Below are experts of layer 11 (counted from 0) of a mixture-of-experts language model. Rows are named router (the router's row for the expert), up (a neuron's input weights, with its number), down (a neuron's output weights, with its number) and show model dimensions 0-191. Each number is 500 + 25 x the weight over its row's rms, rounded and kept within 0 to 999. Numbers have three digits each.
After each expert's rows: "gets" lists some tokens that make up at least twice as much of what it gets as of all text; "comes before" lists some tokens at least twice as common just after its tokens as in all text. This comes from a sample of Wikipedia text that the model never trained on. Tokens count by the router's weight.

# expert 27
router:484462502490483475506500491492493489462515511496502520517485485501512528490541545485490491516526463500496437525487489507461478494492503540492461493546501470480500503504515503480531548500494508511456497500505494491508512475561525508498455502475452532460490492475449537510538509562479514497490486516484451489485464506465491504479561543468474502535529496517519499482448518498442500505504495515501502499507498476453463512527518470489513480515525489460508476472536526538542446490483462483510512533504462469495563461557465488500491478515519487498508479495506503515502522464492494519
up0:522524503530523480505515477482548503527484498491507499493484476500541508518490525483562514449496509478487481446455526514458454499453494516522489499549500507541513540468471488544523488482471478486504473486509518481503526549519498479491435479475506504514516500531513527522503475511490503519502477490463476474526499494480510485483486560498490484474508481540527498485466493549530502473484476481467458514542512498449477483501519481492507517490460467517505483464513474509445493509525503516546508435518515523492503492538514513473523457510455487504458502498486504540490461476513500536
down0:517523496496494501540459530509519488505502492482462487474523525522461490489458524509491498478490526555509516541519504503470483496564499512470482531515519452524501493528494479506524476481486488491534447515512539494482503453485539522483494480502540476480496514492494520469515465517452511465521518496525519493508468506503512451477497530479523473446494533501470436503536474498498552501535493461489474465519488474524497495515515496514499483527509506492453482498500503479460524521483477532467534492461529481507492500517477500469486491490503497491464515491483476554489433458451491439
up1:518505489481429486473487532529475520476496498511482517486486485478510512470464505534522503502498492476472464486534490498498496487500488511484453449481473482493483519524515461524514466466488536491521509510486507515543465508506524537457497459493467458499481503459527520490468511471507511448436480526497531526484473524524477522495469507521493497483516468472499472515506518555539491507499464504547535496526503488514516469533493488517521527466499505513491494529469512515536537510450498496450489489529492477503523490564461503527495528487511526457463526507512532481496489497555558483
down1:436491544550510536496476559426486515552492531456526499481508521504464491503506484547471533520493519482476512491500489508461535538483509483508522484483505485500466489514513484485492486484521491476526512521484545515506471512499521482515488454507473479530470489504498500507487480506544525546463501514506527506509496528446516522512486500520523483475476487557490527523524528533512530491485521526505459503442461497523483504504516471473483455486498539484473501492479486503519461511497475530498484453487508508500548479521513442526555507517505488521496510475523511499526531527500549506
gets: "| ", "on ", "released ", "used ", "located ", "played "
comes before: "by ", "in ", " ", "on ", "to ", "as "

# expert 17
router:487490502490461485500480527529495468492505473520549487504488487501499527511513498502433458439491469485434492496536522514459506522469496473487482473537532521491513516525515541465511513479478436505471498477525503493536511482512501525440445511486498520482462496500446519462529464490501518472505506526474467502541460490524494471475535548457448515509505475511500531491502512494472484483488481491486527486466485482464455541503484479484524512501523510463509488439513515558517500495494527477512506531521482490477502477532499460476477486514481473496495510501479468499472514515480492492
up1:515530535464510532514426515484493509464499499498491483552505511481509490469522547491491452540497518487522522497530486474474495497455500525484526529501494479528493500477519504501490491504480537478471546484534494438525452508528527525486539482491484499497472491536486445485518503513494461482481452536535507512517497503491485520498502485526504480506519533471470502521471476545471517487451558549522513486517525492465501531464536498497525495503500475515455477496496517529510523534465510508523517541500529496479472484462506467481534527481516481531521488526466524500520505539486465545
down1:488534500526448473460490494512523520509470505473497474492520522486503484504465522485465466499512490505480493459537498528454516498555477490495487460463496469475509517498490504500448474482486456523517466529472477484494499514497454533479459528493532497497499515523517500510504482454493489538525491567481512456499512482528529488541489521495475477488455526517475477523543496494463508459549446473474477521526522458514517535510468448490489482471496490456496511460498537512509539489502491471495463504504479537515475524535493482498502513471528523520498501470482517538485503517513552473
up2:480508492477524488542474522494516514444438483538470493513519513476493514511468482508494522500468518516519474533518470485528489504567534482460514503529525524557470519511491509479535462533499477499517478494435514523498495521496479500530494525474495514525499484464480519472475459498534509493490461529445449503482544498531501497522518519528522508460466515516549504499491520507541464434502489474526529515518507513535484478477471511493516493494491497494511461481503475494479508546490523527502463513472488508485543452516507543511465491519506505456521502512497502497454522533516492532
down2:506480472541446488526533509476492529497473487516462532443455481509467532528473493451452520503533508480454533497459481498525534551532547486481515475478523500543528508473505464535497519482504502478513508517474451525502501441480458500504522493503473468502470511517527502510490530508475552517491458506499522490495500472482467556521490520513533542492504470486518525489460484454511530456484519501517517484514466557493527495509521526482524536516499523493525498516498487485527480491489485498502505499496497468473518520477530501482496460483501479477470535503524489531497513476531515537
gets: "201", "200", "202", "199", "198", "197"
comes before: "0", "5", "2", "4", "3", "6"

# expert 55
router:494507511521463481490421528533464478482477468453523552503503469500475521505518513503472444461520501455473475508487484487491492537499509486493461477532562506480500510512524492498532513486506482488474489472461506492523497458550533524460467552499493544427490485504507530504480480483490518449492515526468458531522510484484500475513506504489468508507511468492489549482463508504492483527516497512509501479478490488475471503507523474503557521514518486463514501462516509531536477499513520506514535501538487471499509448510482461511451500478510501496508440512505490482461517503513484497
up10:527484504506497494457477509510534481487535517506502456544521511527494483490512490495504492495520521482458540506454549490485491454518514459535509538450501489474487467493511518500551501515536478534463488479490466503527467477491473525509483475496500481480471496536487497501483493507524520510525467466469538498482484486489524494515475549530472505538537522496493486514485452492504511499526506529507540500504554537488511492494519468469523516491517527538526491508539475493482511523514484474539473568491477501549532460451501468457485538505546504458490494470479499509467491545490459479
down10:522501482492477557437486499482508499494500484504526489448472519520489513545528504509486521519501494535497545494504441525465490497493483511503475488471497440517513491495538508484521479520447496478528483481491500486506542503471483464437504518565494464495445491498525463491512504510457497511476486498451476520479505486523516503466503498518495454506560553523513472473513485517485467513497481501486534474511451490447504453489461499503474531488510464518527464502506477527470494504483487511494476542525525470518493503507500462534510492516504502528454491501486468450527503473513492485
up11:494540489493488465490462562543508520497519500526495494503537464454483480480491514500549519500544530522513511517508524512522547495523477446495494504493529490501489472509548495523495527505516512519497527473494478522526509519439504543499492494501485477515488508461503463517531470496473541497525493496492528523531470487512557534517481544490487480477468496522529492503507530462532528453507454493472497507501494499530502509475455524478520460519545490474490464535493462510490516513490505546480521523527478477458493535522483541469532506450526512534464524520505489529522452493491520516
down11:462514526477500484496480498456525473507467512542500477511463512575499500496502546487498489554530467465500450504468498461479500553471506482507482466507486548528484515503522495505539502498519524512519513514473492538518515520495469506510512510492469457500530517531531495531490489481505536524501486509497480495511506503444450489492507495500490546514490515539528510459531549502467494481527522500456469520504476507479532481473511504502489493517473466489562543476492480481488497496549472540478478520482487426483529519511490523512496486468490521505503501560498506496497492475440472486
gets: "- ", "201", "202", "|", "200", ")"
comes before: "\n", "/ ", ": ", ")", "0", "2"

# expert 38
router:492441520466481467533457509537488513483480489482523529520502495483476495524493546536461478473536485475480507518491539541508467492518552520499464501504498486468542517528485553497553523493482463497510489463483545471516514496515541496485498517513475511432505500488498493468533492529500546482531480517460486489530473503493490448488539491462494480542501438494512510482441502444444474503507483482487512483489498534491460519549514468522512528501509466493515493490534488520508459507480502497522500540491488470517503488514480480461528502491496493467499508508496486460509472499490488517
up1:524462527517522503468492524501493519484500482530508462489503468500476457532528496563511504472506488471467482518519495511506485532516520520503457562476478508499496539481509481488505486517526473491528496481483545505492497471474530471475500501506520501498511443497507442507556559480486493491496513451506508511487466490469491519490529528498478551493527495495508513509467479519503498520475515505509495539556482526515463499478481523497502524500537495474431448456536513455471490502462465509497513495479442473470515510520478476501463503510522511539498557527503496451493460500493504492
down1:504460504520513506453521479513471502538483468503521499492513452467526520436486494549515487512519511447508507468484522492537449492531512480501484451498493512502527534466513467516522481515492485484499486516483491462518532524477550485499477475433527482506478478544490505487525477477507526512480454460564529470497497537561504519492546529492481516447507472497500536467495512507494522545483504514497506513520541509494505478494512492493490469476519527502504525478482505503518504517488495471481484507495477475471495501464486505490522498436495527538490547548517477446500503504530474508
up2:482487478504475486508513500546515527497499459518461505485508459491571489500507459505536494543501538486479542480483523429524527546514503495437468501504514487522474537501527509507456467520508501523482477474501472470463506522466509477553482511498527559502491539507494548499494490531484486501491498475524508482531539543504487507524513564491529564492515486477498543514520524533483491553491476499529531486473494505497523488546486523466508510532509528497489505477507473477473506464512467504449516494513479516508512504464492467496533520490511481501492489505465506495490477478507535526
down2:547523518519509521542480483522527449489488527496508520508483444488513491498553512513503467518482547488511518534521502528431507493501492453492464464548478455517497507477493487493491538487529527492508520521509492544468511520480540512512470512495514561499524539524534518505497484494483491502471512508495492470482522500508461491485512488510499533519474475506531512483499499549504480483520473516551508477456497445483500479495512509461458507520531513474468464495494478469501458504532477530511498482476550500492484490559529495441480497479489479485499512489465541530502509514549532529
gets: "of ", "by ", "his ", "in ", "her ", "to "
comes before: "the ", "his ", "a ", "her ", "he ", "John "

# expert 29
router:543506495499513496515495502529492495477518500482536494533477472500487526480527492476470489511548469497503478510492570540456491518499510500480485483527511465476507516509473508465524531508509492476490501453520517495488529494473514491484471487422497532490483497438513491450530486510515484500499485541521464516520511466456504483461550517457512515526513456505523533484479510469498480524480525506457521494491483512484507526510564473507525517491520480455496515518516478516519460479460505502529510488523453455487498502512463466499546477547487450486470462533470476477498514488509509540
up2:483524509468542497501508480489494456510520518487551488513462502498480519430564461488492487471505468498469471479490517484465503538497513502484456475502512556548517491527520453486500535485464518511514525457501519481478475483477517457489477490469550485505522513509525490513506482492484468507493502504542480527476517486502517513478527489523497527535488485503457570509517496504513501515503490519457531505533512535418492496484510516502509505512490539464484533533499501494502462483463526520530526529511493470472480503504529485502533513466490507506486448483483507469525488536459516548
down2:487521487528502511523528525477470481494508539461478501454451495511501503516515532506504481488481478471496486461476492522453479514540515502479495484515555478528528525524469541495511498499494535516465511521487498523487520515558450521500502509512484497511511511521508537485531531480520503497518528511509499541491458513515461529474489507482499488535536485498532525519524533509539543493450469492464550485500417501462531498535526474535514485458514493515508475457516514464455487516489492498500508535470528478458493450509456545492491492517470497497510483477508496533527502501530473465
up3:536484497500486541462460521483532511491555485518484438498496487531520508494507512501539541520496507460505457464513504525513493481500518475534486494496518491479484507511502468459472486503499511497515503460523510539503459483487457505509503492500544516465472497472497489506511469470479465520536483498529531506489531536509522453462496540508554492509467492490538526483522529499451469551526537513523488510501540501505493515463478509528538512482477485507489492505516516528475494485489497494491507475589449512479476514471501508533510512503534502489480500516475504517516402472495523522
down3:522480501493493516469538472503506524517500505471548485461497499514504489489513459500500515504509505545494517515532535513537501523476462535497473513532511533479521490486510484468478515463489484484536471510500537473511505487519476517486468469527512513522487534529460488472493539520504496507518512466471516494537470507548501493462518527483452514509536507485499464576514497450522508454537476455511468513500508467492469493512489519520517487502508501474506481494510498508519500561508477493438526560520520559500502513551493480476490516494508462492490509455471448542529495473520495450
gets: "\n\n", "\n", "- ", "==", "born ", "==="
comes before: ": ", "| ", "==", "- ", "\"", "201"

# expert 33
router:525457511485480466531494498498459485498479508483576524536458478480507531557516559486463471481559509467495473521528519527496490498498525512505464495541502503455515483509466497495545506514489457468490463515471513468516544496536493541503502507500471549464488534487483506500523486535466501504510474532462457508512475500502469495477527506488460522530497472550513500503444528454471492504472504493479529487496474546461496515538514502531520537509480497495521478456521507511523480487521462481516517521517502502513496452487495505477498500502478469463517482487505479489497473495467501529
up3:509527519519517500540476518525531466487549478488514496504499507492504523524477522444477461481532492507483511495488517534495537493507468494485451511540489491480530504476489497521507531494550504477453469538505487494521492458543516500463542516475489541484527517454471500502493496532486531499511529489492494469502526524498475473470474487531470515492483531489438500449484464521470526474514486491485464494469462505515505487492517476435517451552496503535468474483536483507487498516515492483508500468498514514546500512521502508478529501541459501509497501526498470550462535524490565470
down3:501459524513503524472491505512500509521484563491526501489487513512490497514529503441471464490476522491487531498484473529537519543471521475493493540502505516501470552544548496528457563451494475479485476512516522514518485559512481534477451508495538519485485505439477496521456523517428507480549532549515521477464499519514522496455498484477507450481481503530537519498497507509515504510476472499480479502505504488463499485462467532469487495501503454510460500511514524534485479485477507472503473495496491491506539488541500494544490520469480502494503479524481515475488481474518508491
up4:507517482527491528521537506520505516489476478503521466534537489476543521531498519516482511484526525502488521488505513522518494487473525471514473469517478497527507492504564477515491467485487495512524459533512526452550496556497485482515462505474488504463477460501509530470450473539488479506451465540517518497476467478475467501490509529459484545472531491470538502463523500457530518508494491492507520488491512496498489501514479496481500439468471531516518478490477539488509447532517505440518508464489480578518496447473537515487503495496500515532493532487499520468475504500511482501
down4:492501517517509472512533495514447536523495475460425508439487526512478496511469496475499528472446484517508476493535531480489450509499513475552484504553518504542458491524489482460500470501502489522484497477501499482514510489474494515499449480509485505495532467509519547495480547537500543512524492530505538500500488545521493514507517504507502545501495491479502509463491511526484486496505489525498467490516519524471519484526493499464558514502443526465524465526466496495493533509466493504559470538472467474485500513533524508501455512519492512461519496465490498545504518471461474518
gets: "in ", "of ", "for ", "to ", "with ", "on "
comes before: "the ", "a ", "his ", "their ", "an ", "its "

# expert 91
router:544481492499488496506462506500504510469496486475517540533482465500446519491531491514492498489520492499470511534487513550480477542494488479473482495542523482464500475532455503458510522507502453481503449443505527521509531471546550528488480539495457525478479482466521510468525441541498514487529472529518484492523502479477481492486500536451519532566494462548528536490477495470511454498481504491492502484507504512499475528522531490499498486550563494471498478496492488495530469463518502490556531481522495494506529490500484486531502456534476480492510478504497493485500489475506492510
up0:502482496539502485456498518496512540518546550478508506503488475511507495475510499457518489516486517495469503553482530504498494496528505514479487512507482493527522505521535512466501544454517482493498497479485522470502548447495500488517480503532511476481507463440542510513471482506536515485477541554496477535498565474459504508498513463458501500470510502509526512426531518544506495528545509487474509498518534535504500500501478491477497489492485484470521488503482562544492486469519491533500521506497483548559514506539504514448476504521464510554501465468496505475533486492513513494
down0:455521488516508492510499498506491501526504481531554488506465470555480482457497477453486469491477471515503481504480488464465505516469524515524490473508460487495475482478516511459504497524478483459465549529478489568480484498501509496461491550508524519489491483515486509495511465489491502525488473545471483510493519477538481476485485485485499479481458460557484507517503457530496508501516518478507560568515534495469502526471486505506505479472504510440450471523518502507520519468502444527493509532514520463497460504528493484482495523451499484487448493482490504537515515547491502493
up1:495539531527521517507529555484490483471558541453516525505515527490535536495541500489511443505453508526460477531535480445515500518504497506473516504548530482494512489506505486525470556490485492542509462478479474491468515469509525479516537444488516520508528510525527523531466526494522476539527532495512482490442501491533500530497478508492451517491490486517497498512497511502515506507508501521465493502483517504523520488529477469510463523519519456496520497534487497471513479504515484457513529458498513495504511472469523487471442499517547420514505481507523496519526490509510478515
down1:490522507509523511506530576496520505515483487458495494550498492532508510543442485490524481533464529481489481489477469506499493517497512489470491504499492510498529474528469485536491528493515487533484475492496483466517492525491524474532509465542466516507465507503519488541499535506464540513513498516525538551536469504510511520490544498478491534521479480479492514468492503459497489500542457533535486488479529508460467511560514504505500509543500473479450496528477529518481532522499520510483485515445461491503518439481518491494507479523442465505483502501515445532480487523488551484
gets: "| ", ": ", "\n\n", "\n", "==", "==="
comes before: "| ", "\n", "==", ": ", "===", " "

# expert 32
router:494463539521502473559479514525463476496476492463525498528459485488479535545502535515468472468547551501491483519525517543513459497481552510496486500537522510450547494542454509495523524490494492483457435502460510481538508488481482513481498524484483538494495514509484508477509503509471508487506478519475477484533481463488478478490493490484459523528541489547527488496474518477499473495477470492467527469482465504464474512528497484504530520489489500506509505480502498518549501455487496500533518568510500502519541434505491492488484506490490475467500462515513460497500474501471522509
up4:516510466494478437536500525502467522442479511473432492515502492504498497493470477463499508495490508478484537525520458477499501469468491516456528543470501480507522473533458488488513503502515460482522457532538498512535455479500527504487525520511493537454517484535520492501545515475515489492480501499507558431485473493469491505478504472482476496513504467496553467509535496488522479466468498488498514485514502541485495503511547473512498526505514477518498459507496454527496482499519543468533548516506508522476508484501491523512459542502525517516455495509485488527516513524489438520
down4:464504502507510513486501521505483474494519476461534499478493499516475546464523503530552466497467510507496513522506509552410465456484552485479498527497518517497544483532502510479479451519545493484517495462493495500455477509482474506470531462513509501528512470514544482490484515470548469514541536482491514487525513528526541503453517498529490541425513497491485494527511506502543557524485473476514472504490502491492477520496542553543507477476479518479490518508503492519477477505525517481537484497472510497523502473529472516530493494525525471513498521540496507509503469529512503499
up5:491494523499538529497498494511503470503549502503498544455485502492524467528460499462458482504525549515493518497519500517495508471495512513542477500549515469520513485499511515498534479534515427493491488541504459480527466494502422581538543531504503529485510522488555498478480475516480484491504492523515478496483462491486530513478497480527529527518476497498498506454478530459497500543477474518474507508510511563513510509509504501464526491525501510499504488456517469484481527518450526486536481514531501486566514520477525492477501490487480510477477517519507519487532464482462504486
down5:442493510488495515451482535509477507484481468541457493541532543495501516499497502516468501471469544468465472511501470477501509491501520498503456509527469480522480522498508523481508527511451530500498501482463490474474476547504517510453503509524509504492501439488453508463505523498520524489545538501490474492491478543492501508512505517562473480459514522505508534511458542528530532495450512477494502516503529520479492487495518543488560491496512442483518512482470492473482466515532492470499485533516451488473486505505463490519480481525464504541524481503499536490504524449529487481
gets: "of ", "in ", "to ", "for ", "with ", "the "
comes before: "the ", "a ", "his ", "their ", "this ", "its "

# expert 0
router:509482521515478469536486504498474486509521495488467545520490508496515517513516503477487475471524504513473497535461519508514451500514498482516452492545504462506489546504484532506491531496505467510464483480479522499555520477532507497519439477489466551511493509485443510479506480527518531490551498511466497491503496473487464488477521557499497491522534490511527501459441501479451488519493464540504500490478491504434493503521492483504534530536541458489527477493576493529541458470510487475518525513547474475486534468493468499487483488531478459497487496504515508529482496490499498517
up0:502536490524498501487490471516522518501515509482455497502494483528480496506454529525539480520503522476501441522453512512520483513489480482485484486500465460514499496498578510500465507505484450499490543569492504453506515528516455514498489490466490509506527520498554509507486455478535485464516480518541546459508495477517501507477489503533457522525533528476477485472444472489535498514513455509495472506483462544483486517490449482473505493481471493491519488542521502478582475529494518499495467486487499510491509494496488472502532489518501512476509566489506498495533504492509492459
down0:508490534477520530548508545485515502501517483499503479492514491540511480498450544515554533521506503497519500496464491504455415527485489475542502535478541463483522521504463518500516519498506512497524491518528489531518463504438496529504507516491503472505505501463493431511529495540474476519458536472500485515492498510498498546460485475490527485460508537477540533510502512515488503495503527509536503464493526486499449533468534494510492482492504484496493533503494448467480512520458516470526509450482548531504496494527443477506538471487493462525498489499525491496506493482492526524
up1:488512538500525516495521509485482470461500484509432462526459524555456537505468533525473475504551506522543508530488500518485509466498488544538531477521509453501479487458541533441484504531529493489516502475469518555491491471455501504469499473464475521542513466508479478506501508501518542463511513470511473455503497554513488496495485520498505451480525500507482493471506506530474461505504470475533526479473492450537485496513492481475536471514480510476488496502524474516506474488507503496487519493452472524478457464464520517517499492484499468483503495470521509524525497464502493512
down1:448493521525497508475523501483532481483483535503499501488449527491557508504503485504499469471535484496505513524531479486478492482536505534495551511508478481507491525456488480476453516484514492489486479470504537503498512469450521520508520444493435499536517489479542509517523521489478484483493513540511462485470545506481496512489466471521495474506525517521518463538543497506570462519505480495516512512458512511499500503510474491485457539505487465519521489519512463542472521503493558510509545517478531492491469453462497513539490480463520515453494495476503534486545457521502509508
gets: "was ", "| ", "a ", "is ", "were ", "not "
comes before: "to ", "of ", " ", "in ", "by ", "a "

# expert 47
router:491508515444497466532467539486479475479489463470562520507483466462503528492503538496492499468524487474479488493471512498473501523495506484474478484525531481507508514492497514435529498461463505501494494508510528488540513475529525525458487490470482520466516500497511520498497474493526511499475496496484498529503503452478479494458499542474455503496497479529502520451485504450483502556474474531469498473455492500499463495506550509525501556497525490471517503500516521536512510478493516454546558498515520462440514515513444461505473504483518496478535461483493485462470492501482474509
up4:474481514477508461508520485524510463508504499512528518479509481498534498506484479473533522474506486551519511528474547512480522519506532510448536518472529540487467511482499490488519476511496554527506491505518501492453544494478506468484508464483519507514527494476480493455491509527538507498495516467479441500521493491433489501512487516536512447507473482467503515489521492504513507513520480523486457473477510533487490463503494516466492514493461550480534524499465485469511514525458526478489492518517500443559547506478467500480480517555524481488512458522487513512457537466552533492
down4:507512496483478507497487502481464513487519554481520542522478503505526544507507506473520522516522487517525530549523493491525496466517496480470456555448493434512511522475486491522517452532533516469517504519478494521496474509494507530504490483510517473516494511529496489484476484499466491449543528484494526517463480503485544500467513479497513475534497474469492433483509488529502494507528479448509481482535554505494497465470528521496503481537521493481468510529498534490488491496454552449509474505544520513494538503510480500500484528525501536577496470498531513508502531525511471465
up5:472533495497518478524493520507476518516451522511514476584516496512500501475481523501505498522523493486489508485496484450501513465560538473524457491505498420523528480455497532500512503518492450469491540488494498484500522440493533562512491485533485497505494502506530467463506497471513493514446541523521532516521515522496521461464476483470506525502453527541506487490516500473495518476505473510513521487508489480511484499535517445498468515484463440529481501517496488531494480508503494516446544500503497522506493482512559533480508483502488519516460522493493470512518482499526525486
down5:479515525475461498484506508501515494511489524496512501484524502528532539465508492480477514525485466480527522499457502464544491486529485488503529477454485519524512461496521552507508513497538514506537506537489541510479503515504512531516540507485496530494561515491507492530511472465499480523535504489539479514543520472479527507475489456496543513533496534484457479498562478517578489449475545552466478489496448514469504505519475492517491463546523478506532507522513473528507513477480491506463501514463520487548478516481501517492490519544495483509513499494468486510504530476485540458
gets: "2", "1", "3", "0", "4", "6"
comes before: "′", ", ", "″", "°", ".", ") "

# expert 25
router:497465524467477469525472505550433479469492489482501494555503483479517542532531552480496493501525491485464477505540504506501452517481544498509494478524514474493529514494469503508523510512475446474478471488483492468505560493519489541504474474495482526481501521511449529479514498540486484474478472503471486503519497473482497495502529521506497511553515465509520506479476505473491493500490488514504479492454495513443464542507477463525500554511495467510501462505500477502544464513480518464517523528543489498481497471532449497455463485507448469477502478525496491488505491501457496542
up0:542472519513532567501466532534473541523560483497499469489520538516497517498453505495469500498535488535468551492536490548510522506513558518478531498487485503486478514503521515494514505531466516466507514487527487491487528495517513490513496508512529532495522480503516503489529459461510527539566516522495543470484486482487507504501523494492506459503507504547530467467486518499541506489518487496495534513510477526513507527501467477487482498519571481522528471537498489474511444439492525537512472500483526484509523500471533518527495463535518514477495503502497474544517495530534466522
down0:474521478526497510469502523508549490500501462505515507500454498473477486497532485504506517511473515476475492479472478509460465485493457473546508463477472520501471502518524514545564519473508552558441502526508529489555508501503506511465533496452519490514488489492525506496547496514524503541481492475504461502497504487521499531480529513484499514499471473509489523508516520532496505481504460492509524504479565502552516479496525500517470500486524496540598534470465517499510496510504467514485504509506502506525481552513501508479486548479505575490500505468483524484522492501521506472
up1:534452547494499473541502483526479514481472463479482527510492499510520507518501533466505496508497499492499509516487486485506481449484527464567460499436507538518516497477513497480468518504500469502495484505466510492523470527502511513483524516535448478493516519517513553474511482505505470463498464504524531540522494481495526550498555504496557495544449504503514483493505492487459478532516491486520495519502494515499499508490474470519518522506525483562459452538486526473509551532508522549515518548523516545503494488527470500465494498492468459521509471525495514489534520483474510536
down1:462523548471519515498473495502493539488490470523516516484526484508525477526453520483543518536487490526434531510484450508487499539523484474536492510479533485482526496471506506493505537486524503492498483531473486511497516484486461468534446541511489483514487451521474503491496469484506443476537491462452502501482516528462508525529553469508525500533496463461511469498457467482511491528490500472510501522475503496537501536486461495514471518548439514538472484517460492530489479506472500523490509464489504510521462454511489503523471481527503518486460495493521500477520464513523501473
gets: "was ", "is ", "were ", "are ", "as ", "be "
comes before: "a ", "the ", "not ", "been ", "be ", "also "

# expert 57
router:532458488468492501512471507509443448489495498502519495536465486467494508530562549518495468461536476497477469523526490517496454515515540541507516487520536486472519493509513536490511528507474480494528463503481495463518516478550516533511482478503475535478475518481475496443499517537479483470500465520511462524485490479474485486446514509476521516501490471514543528483489508493478510507482454531503506496485491524435489532495479469500511554551491464484518506489536475528499494495502494446532510525505466515504525502522503504491466478504460501501537466535453502482503483486481466511
up5:511502471454480510443514506490502469503483513456448461477439498460520513460454489516513510480526498536524498478473517501440532509484533492528515476491491520482501516486470493517473485522479485507458529531526511535505503588543500527482496468474495517516513475518480503516485423458515521498503503518530498496495486487481493494550492460508512518472490480516523510526500499495512516515522509514490526490494525467466533510495492493493457521496489455482518461502477488519492519529500504472482544495526514494475440520503508496496470490499470510469497528514490482539537439445505523482
down5:494486529528495474513460535461485507515476481546544509546522562502513502501474529490464516483483468468502422488483473469493471458484530477514549474513550492502514507481469516513492511534520499492502489486550493494483546502499465490510498489522548490510537533518520474518473512514482510503500539450471492514469499471504511510480471473542510478511511509476477512488510523483501508500479543486512501533500522537468508529535485449481482512515484472535470516491487538457501468481485513486473485458490538482478507504484525574488492519523488488504512478509437526486499490510530457495
up6:475501539513504486526520514506499485497510509497491518512474500545476480439505476477501497478434507521452507468482508506515478503497470515504529468491498507484488486477537502488532535501478464461510493491531467539460484510488447506540466470517485479490444439488473521463550509477507460532485446492514501505524539504474502492482493544535492458556466493486495508524469499510481533467505513490517503516521518483527467534464511530505536491504520491492508477506547484541499475542470497475464501509457526498487538492489490483457527476500528532477479516513486516457494476500453475505
down6:498498492488472468536514511503508486528498542513483471514493524482527497557479473433531516508501496537490519479488522455525498500507512480508497499495475496514496451491499472480522502535500556499521489543525518500519491512506505479501500473454485496534481505442543465466514499517481549475510483519493514530508526503498492538490513477506479478496512488499516507452488507501535492490473527559477518465521526527548529478529494581504516481499476488497473520479491486517495526467484514506509509502465506488522476491490493520483554479482591508520535525476508520503503425520491548525
gets: "has ", "had ", "was ", "have ", "is ", "also "
comes before: "the ", "to ", "a ", "been ", "be ", "that "

# expert 61
router:554492535501503490508453534527492467492497514482521535533474474507488512481559542533479486507512493477477489514510502529500463521502537494498485462505504492493482495532485497453521514473506483458476482447497489450501497460530544495485494521501483519470486501478527536478518502509517529463505474518497487527510503479493474469484489512483450538537505456523495518444511541466466449489472505533497484472455512536487493552540519477506503499518511497477529485494553471514527502471498501488569520499496501480513520472479498502486463446508472483502498498487453469474486462482477460516
up7:518480460508477471466521478548465547473478489487498480532437529556483502476507492507508504478492516457537511525483507530520481547529506505463539532516462509524493478505501492451493494532497512521476468463516522544505484489521505495511496509470491485503495457517505516529525502475503533471496495514512514518511514553519484493520446543461496484532528479471465528494497488479515472453445541504504484494475521486483506496540453496491512499508507476520514519529477468487455487506552506504490472494498512486530515514472470501468496452494511516466531488510475511491457537463545552475
down7:447516539449513478500517497459526530525489464472504515477480537509497482484513472511489471482482488503512494510498493509483483491502543464493554491496483525492499487499503486513545502479492461507536494526498517496506529460523513529543492519513482530485520490561529472463467527525525499503515529510500497510502511547468499508504509550456534510555476437496528489474470474507504538450514483473491498520489502539474478546507494525515438494476493512486462522484524508483542461547499522529478494504518447479542525529530513506500511458528504478478468537491491492529452489500510478517
up8:521508505495530530484496554459508506527516506534530503515539458475497513485503482496500505479515469478495490517490470481505514469495468514447495470492507520553526479483529485522518431486510512460514469487524473462470491486545518502450491490488501475465485498460516511505521498496513499469492473519443519503534511491485481529533505549459454489509468482502467461486510485478517529515503466532537479506518536519511540517485525502457442493532485534477531482512507530518488495538465512491507540493483471505484489495442482498494517476514485549490530473467510501492482534514480572497
down8:495502477497471465546504578488502535522495496482484535526520489523478505506515494486534453561506506499490497531470466525516500545501505495523497533465526473457489492485479537485511472488473509499525507479504505501481491488501489545547499486515448488459535520480498534513548515498474514503483487477518472474528506486518490500475506507497503511526510454519505470537459480473508503460497487509536506510507502500482499468531544456454529459531466481442504495550511509461546467520472533456519501459497528506501518525466503505477486468485519502516495498524485541493483524497540554523
gets: "he ", "He ", ") ", "who ", "she ", "It "
comes before: "was ", "is ", "(", "had ", "has ", "="